From a checkpoint of a small mixture-of-experts model trained on Wikipedia.
Size: 10 layers, width 256, 40.6M parameters.
Training: a variant of Muon for the experts, 484M tokens, 5198 steps.
Below are experts of layer 3 (counted from 0) of a mixture-of-experts language model. Rows are named router (the router's row for the expert) and show model dimensions 0-255. Each number is 500 + 25 x the weight over its row's rms, rounded and kept within 0 to 999. Numbers have three digits each.
After each expert's rows: "mostly gets" lists some tokens that are sent to it at least half of the time. This comes from a sample of Wikipedia text that the model never trained on.

# expert 13
router:481474528476516478486493489490464516529524509485511456472521513498501500462533525528510457517478502510481484507511466477532549478486459443541508513516526523502480467515508476493484519508501538457531494496494464477489488442477481500512504480499532487536515500518524500507476518511476462500471540496485505510431486565480538498468514480531536500511491481493484528477512516486513547536507503488547513468490495469482495450546499504480508484457500498449496534523477487518521488465515533453521520511501454545478532510505527487502471495533469496477469508498531446542458539495511512466456568480455498497519502516491505493482515534487517514486515466514485496471492516508550504534486504458478531503524465504534501482476445530462502504503493493497501481500524458505468539507506492
mostly gets: "ley", "ation", "ations", "ings", "ical", "ions"

# expert 0
router:506508451525507485488473453500472530520489480516509481480521548501527483480549479532507476537516504502520451486486546453512556486499451499493524475480514548503467456538459501534502532522476504471540510456501510470516421526474523495534519514525493524474495473567492416504450532505528495498458520487501528489519498480488499499488482481522496502540537493498533543457480514538521514522500494489536512495497533481543514477531507542482481478497477518499487521488483487469496481462493541520492477514484509455496507499488482531464500501502512497460486485487488514496483453475484497482498538494535503515456480516496488496515550480523518478492495455540481470495505458523515487501461505500523508518478510556500489511503511568489504496513520519498498499498527476488480524508513504
mostly gets: " or", "ol", "u", "b", "w", "h"

# expert 11
router:493464482492467496466498505468495541520516445494481486469476480567539487496507504495517519516516476467507517467502519482489505519475484495453470485498490474539507525473495501498479513496514531470505505532504487488486465566478509551476480504494511500476457513551474486508494517513490472479532468467495470479505508469532497471497477517461495522475526528520504471536486547470510496460494496458463516488513492484522500520513481501500506531516470497459459478473477506499494487534506497477562488498512491494516502495502501526521496500458558429481532524471528510488552497522569513506504431511505472495515509448531466547516474511548522507504468543496500532527506469464483498483499467509525488478484479522490505484520532475518552480451527506486527538495505540499499501479522519
mostly gets: "==", "===", "\n", " T", " S", " H"

# expert 14
router:491484518503522521524551513472494478488524520490522482520476520504479501470483536481501464475476488516502470476534502543516486491475504503505504518456487505464508481455493503488561497513505499537494478490475498503430505520520482455453500496470465453494513484504478486506505530465499474516508450565523476506507476495509456546481514485524463470530507504506500485503527442441535494533467496557474481505505510523493508479500513472499522510488507481511508518528492499525446557533469466496516480472544552412513525493478501494464468500507481491490498495470501479514487488518508505576527506489455469471475520480523510466449504531500499501498497492492502457525524499465479513514503490483490484484527487514512447552491510512472472523516529495467514463505487484471512494488524509
mostly gets: " (", " was", " also", " has", " were", " is"

# expert 15
router:504560517518462520496522459502503506510474497513483478487480483482464490561519506509502495504514528461500542528442492523501514476486463488526478510491522511511471537484474483502513470538509506476498474513540474456521510486508510479466479510498480477496522495494473533501524504540455516456510500518530476529508508517550473492484513461500494518551476465519498458538500507524474537541502527498458492484441476526516491516506509501475522497516492493467454502508552498516545518506483520495488443549484519503484533464504518536521514456499493485530544506509484477447521530482531515533478525517493496467502493527483487459511499543454490491530512518459496480514469506528543479466508531431477512473499511521513469512448447477505486535485532486496494473486504508490512498449499502
mostly gets: " area", "=", " into", " during", " end", " members"

# expert 12
router:492480448499487503486541499493520516474498457504473463502464503553547495515480473514517553505484513491520512487494481502506503523498489528506510514525476458551521500527486484491506539530514504487511487441484463487504495534524478487471501500547468521492508516506480478453495502536525509514506445498540478513536500514503480493510452540528469472475547537514529508473496513540505481541534544526466508548486509519527526521488482549478457530501493447474510482486523530527477482508549453494516489527481499509523534508478461467491532492458559502493476526495465501492486484538530488496498489465523480497522504504509536505488482497442498514521547496487496527522480456493491499522488479507520450527504481556516494490489527506515522504499474482477483457532533465456535501483468507
mostly gets: " P", " T", " C", " F", " S", " H"

# expert 1
router:485463545486491482542500529511491486460518488530545496517472471507528477497493499458503472487463477521509513498488503467508505499433502504454500508489518455474494483449524510504461484486515504510476467533492493540510509480520493464484494492471495506504477508536482484479499532537494497527494444516480515517543507465457507516490505493470512447517511449468508572496498501491508530520473506551465511531523460507512561507506523551451486480512469504487486519481501472508492481512508458547496487489535507537490504462506486525500485469508524472501511472511518502468532505493526493458505481536514486521480506504472523531474486473536504491496520521483477518475489557505498540484498507519487579523494455489497495490547494490536511524457515510531507484503515479480501543565465548
mostly gets: ")", "),", ").", "\".", ");", "\","

# expert 10
router:471482453482477427491502471466472509506553498508559458478501506486510524493537483486461482484509528486448455514534488475487533501515471467458552496521481535515512481499483448511499511456464496475473550466490487483507467512481505474527532462501518523513485507521513495506477476506493448508505494474519521520526526495475524485481522489513478513502468531505475526487497489493482522510524502501504545512490492463505536501518468491525533483515525495531479440541468489443521506509548495482485538527489492519496498503491534516502474496505473485441496500478499510525490505524472506473518512475485494490496564514483492507535529566480529495535536487520483503524505476530544446558470518478498467512529502526477491489489516524502536477516498509510439478494491513534467484516515482
mostly gets: " John", " Al", " Z", "ara", "ai", " South"

# expert 6
router:509524515496499495539494530514502519508493510488478520480488490525523544490516551485502477470526529554524516491498495542542475492474527506452489498506466495476508450509540489498483479496481531542478450499528511513483541473532485522478464512477488477487499506474482489504507551459519516498499472500446529475518506513483462560495528542504535468514490504510504521527485521504515509504469540560498480513487506505496532530474549474476489524514506505465495584511483498477489493535492550531472512438544510524507513501519517497478502519509496486491526499495455480518504530478565487479509512532488489535483495500522533489478513437524496495526508529477477491515468495476484516489509490513516528484499460460493529509484429490490463530490480488451498520483511472515517478466470548
mostly gets: "|", ")", "),", "″", ");", "\"."

# expert 7
router:497449466527524492470506520496451496467507479514532476463523517481523558539493548491495495512492543489467511521497519481520532498525515478499524530499460512515540495490474497492486488529533470511482506507459503479493476461538551504496531513493502478471541486501522496512532474462455452520542493532482533478453493505464433504479500502539505538485476536498463467509484514472483537510478526461554511471499501459513513490505475470526526456466494528505498496489443523469495463513520524514493489527469431510466453498477511498549478499527530510490505486490469529554473499513524532524491493467492525483489505490518506528495549528510523504458506480534548519520479500480505492514490523491470497527483528513451510514520520474500526497491475488538510482500500526519489515510532495
mostly gets: " St", " University", " United", " New", " State", " City"